{
  "n_layer": 11,
  "d_model": 256,
  "n_experts": 40,
  "d_shared_expert": 0,
  "moe_layers": [0, 1, 2, 3, 4, 5, 6, 7, 8, 9, 10],
  "router_score": "softmax",
  "routed_scale": 1.0,
  "seq_len": 512,
  "steps": 9153
}
Below are experts of layer 8 (counted from 0) of a mixture-of-experts language model. Rows are named router (the router's row for the expert), gate (a neuron's input weights, with its number), up (a neuron's input weights, with its number) and show model dimensions 0-127. Each number is 500 + 40 x the weight over its row's rms, rounded and kept within 0 to 999. Numbers have three digits each.
Before each expert's rows: "comes after" lists some tokens at least twice as common just before its tokens as in all text. This comes from a sample of Wikipedia text that the model never trained on. Tokens count by the router's weight.

# expert 38
comes after: " in", " of", " at", " to", " on", " with"
router:532593614562513446485547447483497548473464544568478509526435450504533507484480466488497565429417519529477447462543519481482532445443437576482520579555572473454476554510563485461458568500499473564540496540422527532450513511491470529524475489518469522505530499466442471459453467457426493557460516502521471447556503498506546537521458435505537494462462506415503521467510473516543521471489
gate2:460496541470469490483498514504470514492523523529495515439604565478515493434571426504496471525436473495441496514519500528540428532464556515499489435492582504409520540516485490557508400500436485492529488508567502506499486498517512483473494500504497561458482556524507577474474531494519518498501463518552464647500521579542519532445518467595550503426518515513507515472496430487440502571501
up2:535524430526455451537529473442497493497517492532478405501500423453488517490645493499496460507446543483492575499497501495490539505501493478500509409572562507537510483494420493565492458511482500546494553521506510506518509495490420548494507503457466539506541514540477528493495518506479521501527489485480522481508507496457506556514500515505501500500532513501517448517500511594404518515529
gate3:509482524531464492493485391458508468505506535489456511498454570467513537493468516537454502497488502486492473455521454409552500497502500501461439494322628496501500462514563500503514526524551390505463512496531532496492505472499506508508483507492489501372505490499499497490483537540499522584495479505515532589510493453497530495484499555525502508544495494468500503582511503498476499507550
up3:516495441492448502455506490468496498493490497515588565509522475519490492501572485545498479547500494503506494496438529472497513508454505462481533552401504493500486525485513480502497498426507491563587496514486426483477407535500524472535520442505561486498513505370558451501394476465498497517496494447489472563517507486518450499426473513434508626510554500537497521500469478481498501486537
gate4:507463504561498594487516605499503500547507527501551535340562521567549434488536502465502552555497481495500500453533467520500460486471502489513479568497501545493515501528490444494512534577454548423484536507545485505427514552498548528488504558489447494501541491452501513599543499485437437499493438504473501410568509499516563512490463557592512459558491501492535523566550528459489534500529
up4:494526386528458450502432504466543433503585485485481600538546500477480543461489562517526507510474497502516509500490537500520501440497505503499521504453514509553501467499489537528499474506551507498508505458549567512514494510539476508542532536542524539459495509508526545612461499537576458498500510472396504539553535578506452546522471485484516448452558488498479561415504516494440485501499
gate5:417483508512516499537541383452501501522589501450508512477498500418496497432566396438461501448478474520506488472535472509501594511519568475506506496469622512510487480492505500557491532555485439503469497493517506580391480478481430495565474498529511492510451481499545520540496495490552467505506472501476416406496529499517489399493500492514527453501538556504479417437483499507471536510581
up5:503485533540432460499518505479480468419494490497540498487487508554492501555506469529520528501498466498508530510487499496510421554487459423502484536466444485567494482502474548483509544401473519385499522445454566466515545646558504495562534522506496510470436518499505517499529500524488512484499532545435494581562506549435497504435497532472500492492512486661572454468518440490490550474537
gate6:518517564495449524468507539575542534513530494477515491490503497501479501500514481476515532622511457452500472504574529486502500540506465454533502435532499445515541448477441474498460503496505517456508391496604495525500497500481497557516501489500534533468504495429418442450480519533485497570432492573485497457499496488489459526570527504466500523504501511533508409500530481493537493482504
up6:618483458513492497501650500491558527659495426464472568496473502591500403503517505528488461607507489503484465502544441453479506536542494500500533524507434523483499479497561516486590503462363498495481514497473497490485505487511473513500461576502496490492500524464483512503545420502492480500444538428540456486565500569500481508512458521549505492497499495551499480464498462410499468509509
gate7:494534480576527430446505570517453553450443500491459483410482464573496445520500542504506499496471513531497497466477508534433590463555489489449582493498496453502501480564493496485493525487434500424553444501484598500539542485487477499502493520596506610509528504585500507494545501539518540527466552537499458498398525472385505499473501515503557388518493512537479503453494491502518446549485
up7:500498514515535537493524515413455537499497558493501539439398540589492521457465474491581481487498494404411451506437509501499488505530569494443502506529526534471470506523463473460563500454502599491577487441500474412496504490499522508467499462363502558489503495442496491528500485450495493510500502506470503396540527481442590428448513476503475503500517507528499487504478511500530508460473
gate8:497457510504482521450504577489466500604429502500502516406499582523494460497531503417507494511487473468500493506518502498469519435535497488528495626511502544467536612499501541525489511506496557482537491489492503533500516525516501549516539467584541511414498520461505542546499475578540494505467505530560497602658592437491466493499509506510535507543452499419449486509455509498451451491501
up8:517535492538485472501491505487519481552497496455435529558505578498505487424586494480482504435511568406500518442464513521502466530501505459489508544501488483506500536497498471494519556512493628496508495504404506513523506486523538407476429503502538476528474517583526468496419501494481540459503495501490531502570374499509530501459578516509501464488420604519555463497530501505507499500493
gate9:495500523509520453473456499535518498501495506496501500567541498540501486457512611498449476494500465404545592510497466479472505454455543499497495480492519502534498500496500477526512498507548491523468477507525407514495470514497500501511550511546566500523477402460532496578436581522556494494537526524400509543414616534540531505503494506528505500494502520481492493530521531547436443521488
up9:483489500534502548490527505448482491506494491480562475475490475483500446495526509496496519494596497513497500497496498493503500480503497546514495518498567507526499536466500475492486504434545499496449486650522468518491539545495500548565605495472503501490492493489477507469587501510499500526442512635521505538656478499500500475499468523514516526491495538539500496523499518454496393419546
gate10:531493495602516524496552427509441490545452521618550509538512608455455539495432534506496458502515505392534485505488497504501474488547474499552489455486499547582540534498497502514504496496510463500510508502378515485501498500524432498493534489529495498471443472531521519409496471495502498451456503513525576491508509490448533536497500511442455522493499418483526437533614463480491580468482
up10:532460488647431421517483492468492518493503500582485491498472522553531502557525516493467489498537452484500498466504503511490497494500490497463498562465480417536500502406520483557414559505496477460520508511515468514481552489551500526462520480502497500526495501604514503470500493531373506437499503504527497501504514554507372505505438528500491490461458509494457488500482548478506498420504
gate11:541496515517500524466513550513517509503440502474498507438492506500552536514420503482465553490471518392459456425580558481453485532506493497482500501495558464474511503343485446525493532491557497496480458593490510497495484497557387504601501498499519488443473519493575544499432574640517587503456510498498473499507481510412408499493477501502482400588467484497467551530463514499534515509498
up11:467566468517479444573491470501462507417512495502446523519485591510507478512523495489463512497451535500503563508638513517517505532525636522513594502387497454523500498506488459558496544503518499497497505546491501428491466503486531518543541395514484474590505458489503471488430447499646514483527465489498474505570599513513514475509491536479423494465488536499596516489500506484546467451566
gate12:503430518496518510521503499525489501504514501504497554499592530501573501508501499555496532501513523513517510511547496516519565453512425505500513506638368600483411502476500546503503518506580458463473523453507506501460524534498491408487496516498573452550446481437454489390608582495605514473474506471512525506556503510499522473546498449539497489498511484466564521507523501500469520472502
up12:492552410489439476501474502568510494463525598512488514501522508475481497518504503498502463499500577505501536525505498506491500491480525587501516535494417516554541498501624508507514477500472500453501500550396502487407471520515527511492516473496493557419502469391496545380472543499499389498478502501486488492513483482496477509519495510480467488465438461457444603484502462521476502542505
gate13:480614478515507534402490505464466447479527492548380522522500486497500505500521500525422619464505497526481486514504535486557462476499487503529475435565517591508472497508493579457523498503486516529490533581368411512499491480348503453548527508462543475486412471521487358541495500509543502539416485501522479455500590446487450427509436510503528603505498487508501458506531495453501509569479
up13:509498505500470486434573495512493506566482492492448563401503458588459509502514495437515500496502492560494467499487506491552508492513590516456477491408582511498545466437384501462521411448506406596439501498504524513480504499502489579398502478497520546497469472526516489502497528484503506521474543478446437500460507569453473537504505500550581455502479523519503476557453467523550537506512
gate14:436552464510504534502517503509398509478436487529498523535453503536613495496534502534431470489500458461515474499447479494516506485501572481519448512515489451474496447456515392495506490503486498506487486566552519444480497463499498500467507495503518493520495510501469386525487547409508500498608575507493489539598495617546495435470501471498449557498467494499533497515540399589497522506397
up14:505486482429491507502495592391462507549418561460459478522483503510478479454584518497516461546545496487501470481541642500477497514477564500461469614506524534441484528541544424443485507508520562523501344527498525500518493439526609485589481486524466503503490500561465525484502420577455501578445495499515506511511518494430497506501501467497509520431491517489424479499507469447496499597505
gate15:503494537469458556517581492504481531511510457498535478533493541453545524502522397504540378632489507502599507563484522502494496490454476440459504468524467540414475496542484494398490463478429512499455492461397499502504502495502507551540487445471477550442504486484501498491504405493506470510525493500506498528525419487500522496508504547362524559499489465503492507477501555443495498489602
up15:499480417509495505475614503549385516575502515501481500425503625486505564518505488499499492512500498460546561511474400557540416505548504486460504496511572533460489538499467503495521500485510498496477504499494497498487493488445506479462550447500523498556474538499492576504465440533508585463505424551498520490399507501448522517454497470505495448515484508502418536490508434492530507458474
gate16:507478508502491492476429486504515533500527504473504479537477524469498493527520502502479497463522561494497501497489507514500440468485496495578410385506403517536511507514429474525558528500472512473414467518385415461512496516524566496522577513502434482500525503538536498419538507537501519502508510447506508497442520447596457565501492485503498440564559499508479468552511580450421507522468
up16:493490501488510500600489447501503499497502494471462484531499502499521516529503490488516518482586426496453387485492483480499550501572521520509412618472472494519500474513495511503450501498458534471500490505482415499459487521551444483518503526522510496579488504560563471504485495426489491592517500490496508497497495487539513499501497570548480458470487546496495504544411505507494480513455
gate17:493492557496500530445481502479516563505509613489479516510496451618459450475537516597522472562515397542494559548550530476474525569504482488534479504554384494511500482575569497453553500501492474483501547536506531441555484554509513443420499497579574497501501520475504559499535499529513476475479485500490500463489439544441460525545417497456462524555459439501569527570527489489524463490501
up17:496506521484483502484388515499464500480519500506492466511490510576510500477428495453490523517555506555503528489524520492500499572607500507502510517469439501535421416500545491476485538535587490498571501514495508494475582507501501493486454537475548462573482510462453535489516559510479489562494491402487512423487434516506536454502506507512445417486469498510538504512495510503476530507494
gate18:491452499467490551434555518509591521498460475528510570577498554502498518467517630504406534490448512461539508519500501569501536501476501507624505561498515524506546542472552482466540530562564472465495501417499499646454599503524482500500580488497460531459453515501550490497497498474520446506498513496504439481490604557517506489499487499497485492509525498554473627466497495499491497500501
up18:510505473477531495499485490519534504495503697522520500498562493538439485499534530477581500501535471517503495465494519494529489508492502524498499488528473505499565502480502539580549504479508542502432493487457501493462504499522504488482536504400534500431510568505505422437491487494567520503486378475592511512476633492448595497494503473489473481502499517441468536476498496489496468541438

# expert 1
comes after: " |\n", "\n", ".\n\n", " |\n\n", ")\n", " of"
router:551511511546532453443505499500512544445460496555506524572441482467515465530464496506448536440447476480462494454546529497531524524461503592412529497480517484451475552451478529470512582461514472534618527548485522490494489499491493530528521491496474520503544503455458452507428443444449475536531550443498494427527477436541534548521472469528572486385480538459552502485540484450518505547514
gate2:441558548603510500499502500410458516490441489494488467395467525511498500521502506503474478472509519520502538534488476501496503480594498494521502466483519443589522479636480499482501426592484495515490500493473516495535536390561562503488467441540404522571481518522487498504548587634510501479469544504506489545523470487515467369466550361444499515548503413516526534502444520506500432568493
up2:478473451500495500558486478500511490524555451548503499498467482485505461494492504498626551504536510511457506495423472562508514501594491441490494482499493628495475512495478480502452500490492493456429485495427497504485516559354486494525481515497471470497528475567486460509534488499489469491506504560494526489401570494446504495507559511425444515530457494544511500533603491483509503493465
gate3:502574506453503503507500498501482485517477421507475495462459472487521459545475546523494522511505528413433490507562383499466572586486491500429475510593504428502461471522467505503475558485515568495502467557485528448608587518453501566489500503505484557515451496489505480391468513476404562560494563442495510496524563533514501466517485507488476499484501524499584457527504537497460485487502
up3:516436494407388571497547505495601519487496455497504533501482471509532546537450540480499469502486521516567586611502506519501500509483413504489488506543494476501501492451525481515484499522497556517549475500499551502500545450501565505555469502497506495511512498477501408433506562517498508519467546502418498512517540561533509456512482488527455522576479509540534504494498536504487502496498
gate4:520504451441504525539459486507487497536388508491499501386524501501505497492501522514509500511437494498430453532509486492600526469489538459509496496511481570498456505441516503530518523485548500520501522497452501472522484501463483486501500538495490514513484502522507511478506507415498543511420528514550509494651537451490531506438501504379488495480507497510551663531512526504544499485499
up4:492529451472616491508605500502523491511484501496515502486516499507481496483474507521535525481499555367540543443496426499622486511444501519503500500499520496519501493498500518520494512405450523342588499453477568480556521489462496477472476502497497500488564503503500455573493507441501525588506500503497496539482499481569466432417529495502486492519530491496582504528487509495306491500521
gate5:473528491504533484481529506517590421504559500471504497542473514475499497478499496447534545496509497466512440501529495497460495422497498482587497533504426504499532344498522507464495642555494498506515501481511496489601493440587501416501547456496498519458529562526506492496492511448534448574460618508546485499506500612432501524510500525372486476474451370527473503452504500560500459501482
up5:522510530502489575512412500472456524588538469484524499501483461502512500477502503487543492499506515490555503506669601501606517471459423498493531533487497528525558514449527502489465472512492474517516461455599505502489559503542453499493532545477492471455505486512497474460518506496500545434501550469375489572492448498545523527464486477458542453564475509506481478406494631502416489529490
gate6:500450504545458498512439500506503533605481506499487504504497553509512478478501507519512465504509507481475500504426496503573511698412501515503503511514499419458494536502498499472497493505508514557592384481496501493499518501553442528490510500494446454532563527496501483527497450466564526571476495506482503490550500459386620509484508522481588497497513549508488587484511513506475429500456
up6:518427502523500501510465503490493397488612501480496515502501511509480480400483512494500503508498497491568509496546498552485448485553511495425563492583501500500520464453507436499520519459578520499436488546474480455407390492487485460524513557528489611486497526500530553502447519524448495435519567459472499554497560482426492534496500511509499526429477550558500479499567416448503501559407
gate7:514496513515501527511489533511371473499567501504496496650503472438525482500567483499437502497556449542531489506497538494500501458486501477488505455456499502506484504518475429489442437509480502486493452633464446461472474506505518509489493471515479500500615493513419524505490508503523511492433439498532489455497508425464498484402489428499513503357501499608435499531498496510496504499501
up7:617489575500499506502435464473490504583490513496513505508541501537384470461500691487490541495510515521574501532461493501491448473493495477442475533544491472442554557492526514518493465485501481503472578431566546517496500584488548518521484494511476539512541516505500495498499495499387472533487505518482644454503513570499501511499508560500510481475495526541499423492539482492499499557508
gate8:487486510522491525477503497546510499560502420503545508519489511497502579502489514506502502556468504492492504482519536465525481496504493514518528539527518511507523520524519509424468435502524416484496496551472498489506508395515499548447513493459364480510501453545514526469509480456502499504435501433514391495504487552401488507464478465505488472509519499504416562521574502694576499394505
up8:504541500554614545478509538592533545522374498551503494519490602509499465528484497522496506515496473480475500526554514483503470493505500517464527473529497492513475521502556524484504512520483524528506521500540537482527499457414497497488492453503499501537543494502504587476473442496540472504513439445482523497581500501477490551464499485498506530484503593500589610507392539499516528501501
gate9:470485510476493498435541495488508547446475469498476506484506543490438392557485502499493489479503526527576495504553501501491491501532491491434472471508494397516564423513493593546463527504450573499508504476432522503526497488438562562498416402523514525536449501498488489524459509482569500513393449495500421589502501516535485495436405462535541440499582482454494488580522529499505481519495
up9:553467488621507500337510493520521458498450477479581393565499471504489454454488460527472469482503508445496467498492499501549541457494452481528452505406553538514451504538567487508501563518580473435559526518450492504442501506467496506504474457549488581467508505430451515501480465496493489455440506497559441484537477532540527550566480498499524493541468490529519507474538471458529547524536
gate10:502487431492508453505545488482507508547532467502499506499537493504538501490489513530433496431572497441495536467511516494498502503525496516505471508502472500410523538530556462507523501504590512514522500494583580460451546565559512491490505520482511549498512515564581488483456555528496516494377484535504539500497399554492499528491447500570490511525479524546486499537512497509466477547513
up10:502501564516467480600496503510498602581513462453499399480489614489530498484482496502516508597528496476477512489513463476559418491523463582512514575456474506497515489500492485554570526491491449470497568470433501458495502552493470416477485466452505516491547494510498507470388492534481528611478463480503524573550559514495454510494430498459481351563505531493469510536480483442622488513517
gate11:502494487490498491492502389460517512485520541498495525511495505506471444489504494498520504517428506485492528599489465500502425552439498516506540506478497556501519480452498506410491500478382488491506489479518503485511490528499436499454549494504478498487490483497566493468499487498500511460483498532485544502505574425422457543433435500493549476569622501514350483516507423515484558483511
up11:491535564511483501385499495485598475470485503529527436535514505509522465480531521479499523465430454526512505496564456500495512524500504566533514494483510488504507599447455503533488505520574496519455500431500500482386480547563500505499511531510500428516374500457501515509515530449501497509510524491462554539499529537506483604575505484455566455571518493483535470521481500491463530575531
gate12:419463499516515562422502501540503529488495522508572547553483478501490468454592492495503532502357526445507499545551485527529447479501531458501417486417566481557398447592497545496504486513487516440448509541518513501524502484442508506487526501522496509521495492502460511498508498466503500500499526549529457545476390549526465506517493451475490525501514499586471440499507473514499457501502
up12:483437521500499504549519505433503514474499506459501512505507499454480410699502511495504515529495392562559499517571455498472500454557506509503437532490471452549525495501481493475515480505610522498577638481499488447500512480514532516498622495490499463500541429482498553520495500448435508501502457504489498465499511445501475500500508485461464518418537452343505548502482565491489524520500
gate13:506532499532563447500527497454457438513505513489555491497483534498490543496500484535506561557572471527502567521488471518522501486452495526480500434590600527497480529585497494521573524354429444518565495563501480495411487426516498496509485532491484497482499493509527436495563484476432477504537500495610498483545481526505503504567468517499495499520419498463487503510471478485489434418499
up13:512490450518522498488463473478542520470439492481503512502492512515445495493470493504511386455511616496446586514599469489566474489483524460528502479512485544503485504495508500473473494512501500569502509500496494503494518489476529491478508461485507574501508387474500512497533503514419524568503501534496501504632519498483415519499503460497497313600497522439545508485476394464501485484499
gate14:497480457513505494522501504526534552501483530486497403402490495502476499343379500532500522508497514502460433393480498519501477509503446525532512430471501543494498461494500511534422539460540462382576512537500488486420470486516456489531500474501484480478493524465503507619505497497499490483482500504349476566430377501482504501499449479533496495455456506501478480501464494494493500535494
up14:494433490501459501492416512472499437610502517558538498502501461501495500434469463518540501456620492493488512461508498525507501510414476543599560482462524531510517450356500651497446540503553501501511501494503533506504545492542521632476516485494372507498525474437503501516477514505437485476499506515498500475494516513484504529446509501506469504516500463461487498436505401489523478498500
gate15:531473511516499376512432504464408484507500500477495531501604392489509500530505484494509516504524516459482515453490522579541521541502466512403485573606489441552532490508519509619514448500500499496503511504518500508473470477486487399329501525502485500503592501515507498628499436502503519496499403485481589511480499492499509521500496479479498467493533538503499493535499504379465393484496
up15:601500491498522497502565483498571424491472441500453538495564438500495520426499512486570488502512484519504496582392486516498485536468521510447512570499497465502450498480536518523503399473471536618454526527540454543483510495497448468503473501486500499499500513522362515486576444472561496497450502581490475532489381529501499580450506504510500502498442494562496536485500506513441560499527
gate16:507514493478499491501499497517471536508598513479509505548484414518499499511498397494511508503498513494502534542587534476511483562587497477505490519496448495499497501476537474507469489460505490499413489496563544499489525483504511520512564462598468501510502501499501540388423497530538534421500480502434487504479429483536433501355502499499497542485525511493365528500533489499503531524385
up16:513521507508533486463520477589438527498501495553435447452566474482472584540457504326490474510528500496446482504497500506477575466432506507489468463491529512568511500574516409504532504499487469430501499508497616496356574468471487519529486491446522476481371486467444485564476464470541456568515598494479519494473405507556504480458431409505504500476445501500448525499487499504505469486499
gate17:484481514546560496419502494503480530488511516498429579505497489431547502556465516609543508511508395495501535517518425469410503507506373506504510493502513511483500471558503491499507486487537497522487487512501496568472534510478481519470580534581500568504514482590501420347483522494500454481565587507515494508516482419565496497501429502538531486504498603490499497503446489497475442586500
up17:478506509464506500511502497510510463525457496380513519521521489438500469499492543495468517482515519509498488506480586538505396405440502465492491493468535501467535505452529534500528448457506490497598544485521381507512501537427499473535501414514499485525587500510369562498509505537447500506453452499472545535483498580471500494487548500504500499553461392493498483540605454475510606609519
gate18:375497444540443493503452480506472438496502502501539514500517490486526504497482494542500531497567508524522429515510478464488575426560530538458496516523498505555364506564433487497584508427412565498445392498479505510499533483477599484500519493518504422513524507524582525500505488481515495476402505500520502497468467491499495463420549501524454505536547510538554535501563475498504502544463
up18:508521476475495579501532520480519503454521574530497503492541523500563500477500477511421447545489454496518559574493508516498483431492513516494566493523516395500534487610504573500483493497532405501570436387559560539504485508505372554487511524553499493409458490505504520495495493500522504475501498529352499507526564439503489577491523500473547505527527512520368500498480467502625500518516

# expert 30
comes after: "\n", ")\n", " |\n", "0", ")", ";\n"
router:579563508522540388485571500521529550501468507485497524602460491448483511496445503443490518453482447560467495435523550539607458528482479565414462469466515532481480520502476532463460496429529506533490506579470506538504509586469433523496418528498552508506516524485475522488475424502474485512543604498503512459528511450469601502510478464541532480476456492505449481433552482542520497494530
gate2:498520524590464496448501483482497401499592502491550531531490632507501443448501489510624489495498463513548526448577516532566478514496589416456503456518499520504617596472510462497497500478481499474505442485498438499483495464494494589485500498494554502430502527504492474508513492519559561379505481496499507489501492482533496536499501550509527498516518497531500511510485571505511484500562
up2:467428499488470519558474470505506452501499502564462563640445491514499512499457459498498492470429486505555497532509430491485558502535499495502434500499480505552526498499498416504504449494538459476500465502501648510446500492499516466496523550500419528504501425500506503480515472516499505521457495478524563499503492573532498522456438504491570539491550513503498466374509554521494513456511
gate3:584436515544491464498525596418428537494503471503446536550448496516549529580500521493511497499496506516502500506525487509526501510493514515498537524601415495461498509479505469478579532501580495493440480407500391459502569594574502415456488512501370496498546500432468499522499521425466478443473496501552461543500474491499510494600498547510497435540525470339495499500457467577469501527444
up3:499484514500487454514499467467533509486504499469506519504500498444518552468507458497408468530500491605548544455506499501504482507478482501475480498458491474499509430596503405516486494450540458500499539492506489525483476506538500497494493512444434515493488498612548499484507536498487499533600494480537407570541681473515482558512501457568505507503509576514561500499620496580506467494508
gate4:498551514500484471468504484507515559536531504463514507507500481497510560500503501501476487526651413490501533505496490499471499422503510440540503435485519450501502492510503504532535509455529485498514565377511500477513549487501542500506518501523503547501528553505433520501510496453412519520477569533507499491548497593509524458501515433518510496515487496510501492501583513450493501446505
up4:487467547491520498487499500472533442502508499516504487495504570511558426475443498534522561513447512442474474505502591484509485492502449533560469520507494470498397516507366525500491424502506520466477508527504495496538505493448502505408582533492517517455514500500502469541500508504503526512471419484493506544491517513499428495467514496464566528500524490461419557464502507541677437500485
gate5:535568489574484419566569477502562508480491501558538491491524552458584446538403466486472583505523487493469496484400485519491506490575475497519467512508455509506469548490517514471550441487483519527492449468544509408491509517554400558442523524476502489473587456498477478506477524576449466505491500496512530445431512456496493479500505500499500507501439510460412516531496496503555491496478
up5:486501530440523494571458461494447500498511502492522488488577430325502532448498499528483498569574422491489493471543427520520565505498560571496511484540590496468500505494498507496507488394479502556498518595490497498585498496478496485498513555505524488564487416501498503555499487496521496481592411528557503544500386570482527570442474483551505500546528501523512505508637484524520494487523
gate6:499466496502551505500511474509479592504519488455501531556478508536451502499467488499538485440503485503476498608513513495536491523582495487497516500586518493458448480499467509498453500491443539507499496497598480528455515499513513498505514522489507536496502442490489412586526500503500459492503501402499532425496448496542495501441536491500447538427502499472498441517487511495498547600584
up6:490517517504531503513476498477512546531549557608481502470495505504524514503500474558504496461442489491503508556467490519491497618492513484577518481509459497455573552505532498491503499510520473498528499466529379574419469536452513502502521506477465501518500485478476505562547519526513517519408510403496479490503501441453511469615432542503500502481592512508504471542487464444493505472479
gate7:537478466508502486457443433552435477554548445497499501529558500388440483483501451502423516503535519390517495502464493496553461441505500507437562431513564437494495505487500503495497411490493429490504515500506494512488530505550499497504514496499409491531510491473488498465505597500492496435438502566487588425465496484503479612546573500481480473546495500384488463497490499507503520493492
up7:478479517510482487492433485512491495519418514531526466604500524489481536471443498508488435502570559482578506465434608535511509454505503496511484452582555551524510501503450625498504495442376501538504488500465459506529499439505510503466494488516500501582456504489497502488461454485470462494495537486502520497455442500498446516490491501535500505507601524524516450425500485541508616469549
gate8:456527500507490647520506591546465531534505554467494469429541445459486512501519560450456540490523505435507500472500503512444415493487495444512477454496517557413537489482527496480414546523459496503465504494448527436481546501485435511490499522517499512494522495504500471574519506509503563460502459499497501497461504379494582673496550455504504494498498509507444546512438521510508506483508
up8:502406490503463481584389403411644544531501496465514552529492547502450573442551556493495499522455468485516500510424499499508532507529495526567503559473499511453505501536511493640489553503534492405532478504499498470561525536523526607545502543464549508476509497486574495468575491489537485494517522484470523493504503513501496496502515501478501526526499515512511493505488602420440506467491
gate9:503513535557508503457514463515511532551506586513474428477398452520485498483469514459500499513526484501501482543504500526566566505454500501557502501510616477537405521455551487418512468466501507500543501501514582494525466515500543479504558494547496512479485537496443496557502487589582511554524491482487467452500537424462498524501500494504395477545512494531504515492523526493501476562472
up9:496495500545543529546487500492502461512495606504575498444512501500455538500502472537465503510499470498490450517541541507512468517442501550452482484494549488467568513558497567525610496515467435517502462508495499493466523494538496510527500502503551391568542569571586503504526472518516503526509521436487532509572496605498506496444472469436499499508470483484564441500500577503490501548536
gate10:495471461491497519500470513561280515479493489516492503436524526512389468505478520514468498462522483487473534492510503491431612500500497509482551504637579510532485499529482502436508507492475508565529538483508453551499504517527480500496531503467527471474544522500439556470451549491484505479399480519529547472428481496490528566502497501462500411560495532501504535448489524587528500516447
up10:524485548486509437501525504495432525477500502470440468498470495483466488507513507472486506551446504503484470467531499496506498507489500501522503442526504491505507509497450470521433508516511500534487491458489502498580501440468501505533476505514472517534489505494527515530495498594509509520487470454458603492486515341488462510527504530508536457503544499637449500584500418373522544505499
gate11:508492517586484502546487497575431535525505616432518528542470487494507510495450535499507511499514530492528499532503482520500506464515460466531467508476487422532460556489469492434534503491485538497490498469465493501500551498559595496504517505496559485505515462483498446490501498505481511494503506515515494630508552546494555499468436383451518495506501487470508491500504558503497520504502
up11:462445477470534477425429457491457500447463502512484466503527453467353569478471515483450487538555509515480495502457488501507499505396503502493509535505504562500503470500531497400484515483498459495503460499494553501515498504492503545558505483507388559477533566502634441506501513535507502502502476539542539461498535506495516483498440496432497457503512523508575546511500538470437379373506
gate12:492502501442502474500495493450493527494511489455520480500541455488502490486503466464477529379565491570524502499490536491541508529431493497484543506508517483497511502485491567491482498520635463531475492500507507491521473606497505466498657460496500544514459507472407583500467520499499521501526522503494490568487502498399452507509509539497505446500478502549401429493610557556507477498501
up12:498489498518519403516500472531496466454491513503514499432550599486431577508414577519516491472535441495453498485513500498438499454510494532508495504374500508627515459444513537486508526494416498456519504502498463606498523470506470615499435511498476475529560550503376497471538493503489515501499512487523525427482477505591466534540574526476442521454502491510538510474536491534537396497499
gate13:486497333476511447512472498525461511509506486500597564527504501486564593479599400545515542495516462520449524512509499499538520538509475500502495529494519504500421513516509538476532499504368504499603483496503471502488476504494536455497474486502569440503503498486468504554489484504504471469487502547469498471630496526353501418511440497401451507474455535518501585494439505633498506503524
up13:581485478500493521506504490449495512533481545490474459429632500485499500539506501505504532496468578500526502495561501496537504519509512500501498528506493508506509486436492505495504502501440490471445501594498501493489490511495502489497517358497442450496493491389498500527493504471508402481499502487463430513511505597529522476499498500495424431546481536509502506616500512483513639455607
gate14:514503554510511519526573497513458516508425518492491470517461494501391502496399435496500425498501514484462474545532502457508500548517488397451474483466488453695498509461505459470601479487423503512542516504500549407560570480541486503447523637494492573490492556511500500477454504481500499471504482522500468490510469495423511546474547498483510500574496498471522523487509533621495534510585
up14:348456553473474546510469491499476489494495511499492482455329498467489504494495500498482523575414494494445504501517496513457478509506517439447498429543476459505463501415496499487511531500496515527589501500480502492498569499492488502500538481565491519502494500474434504489546499472502544506508516493507459529513478502543509502491541537512500503542495518497504506337455444501494499571524
gate15:487508489500469491495493537543514517547500500499539500517518531522515486494481482501411488460500554588479465506512553473560460499499499502605447457547519463504600483519472641440461502642571556483523505541499486526500480500508480511516525438510505472508500395487458402433510460452521508491598428483456527549494498550489442435500496586489506433517503485492502462495489485504494500504499
up15:460479443500481566521503502503400573488500545467490439493514497531499492495514508529501418494494480498496480528502501547454520496516679505469510500429502411475475613491498588498575544572527582548525495473500677634483373509439488524497492502504463499507511400471500572514498510502501466492509514500496433558511503510465501447507588475501481530496504526482500501500559515486503484495531
gate16:451504480498520472500653513501504478499504490528491519458526454497525505519532512505574477513518509550484513453484451482522507549501508421495540488501515503582529529496507509491494482627542498499548515543499522499455485503451532393500498483519537511490501525558524438461500438589463533515516413551499500469513493487559498478597502549526534465501521449444596484519599497564485549499480
up16:519495472452501386470494582457489497501498496496496500499449518501495502501405476506455501392417547505473488531505503512499487501608526526564503467568449498536549502505505501487501499502417541544439543351498521521485500504525496512455471509458483548498506497494516414558411499547415500482476442415508509526499497522519400500510504413539465470490504491499498499484520523501500501606437
gate17:495456422504595496439491499419498503500498423471413498496525465501493571500515609498499509500501551515540532487484452466473506562547502454479505509521523646517538502408487500494483434501451436510521527490521499489503494514504475485527558502388536517513465499512459508485508512466509485508627506501490521523479498509403544507487518536499520463469433499500495501473444532569518534472469
up17:386516504517515535495515496494352496539497467475498496498501480505534513503500392469501507500496528496509490479488554484468500503518505446447501505482534495539494514545504580489449512490497514526486514463374380498515499418631492452500525494473523516503500551497488535501500496509537522500496481492486499595521510499504534479499610497393499502502595503494599502571513482459500470495499
gate18:503515467539499507376522506534499438496482569493420501501490500549478500445504503512535560536521452499533528502505535464479576484503522501493502557439485565465493506635521492532516507481384488530554560454406477484575508483483460462500481496497490462461569496588504529422515506471566498506498496497509499508560483424551495484451476486496478509450516515493446575502371519506536502457501
up18:520385583420482505505458470500528501495507500497491499591505499486504513499489458469473505528521471511467500475494510501542479506543499526484472495495489498561552563502555500492498499518559666458501505515500511540535503502536494487502485482504521505511541505463483538475501494544551508501565499443479499500454571485723512649496483503537494459530489482482459388500499487496560570501548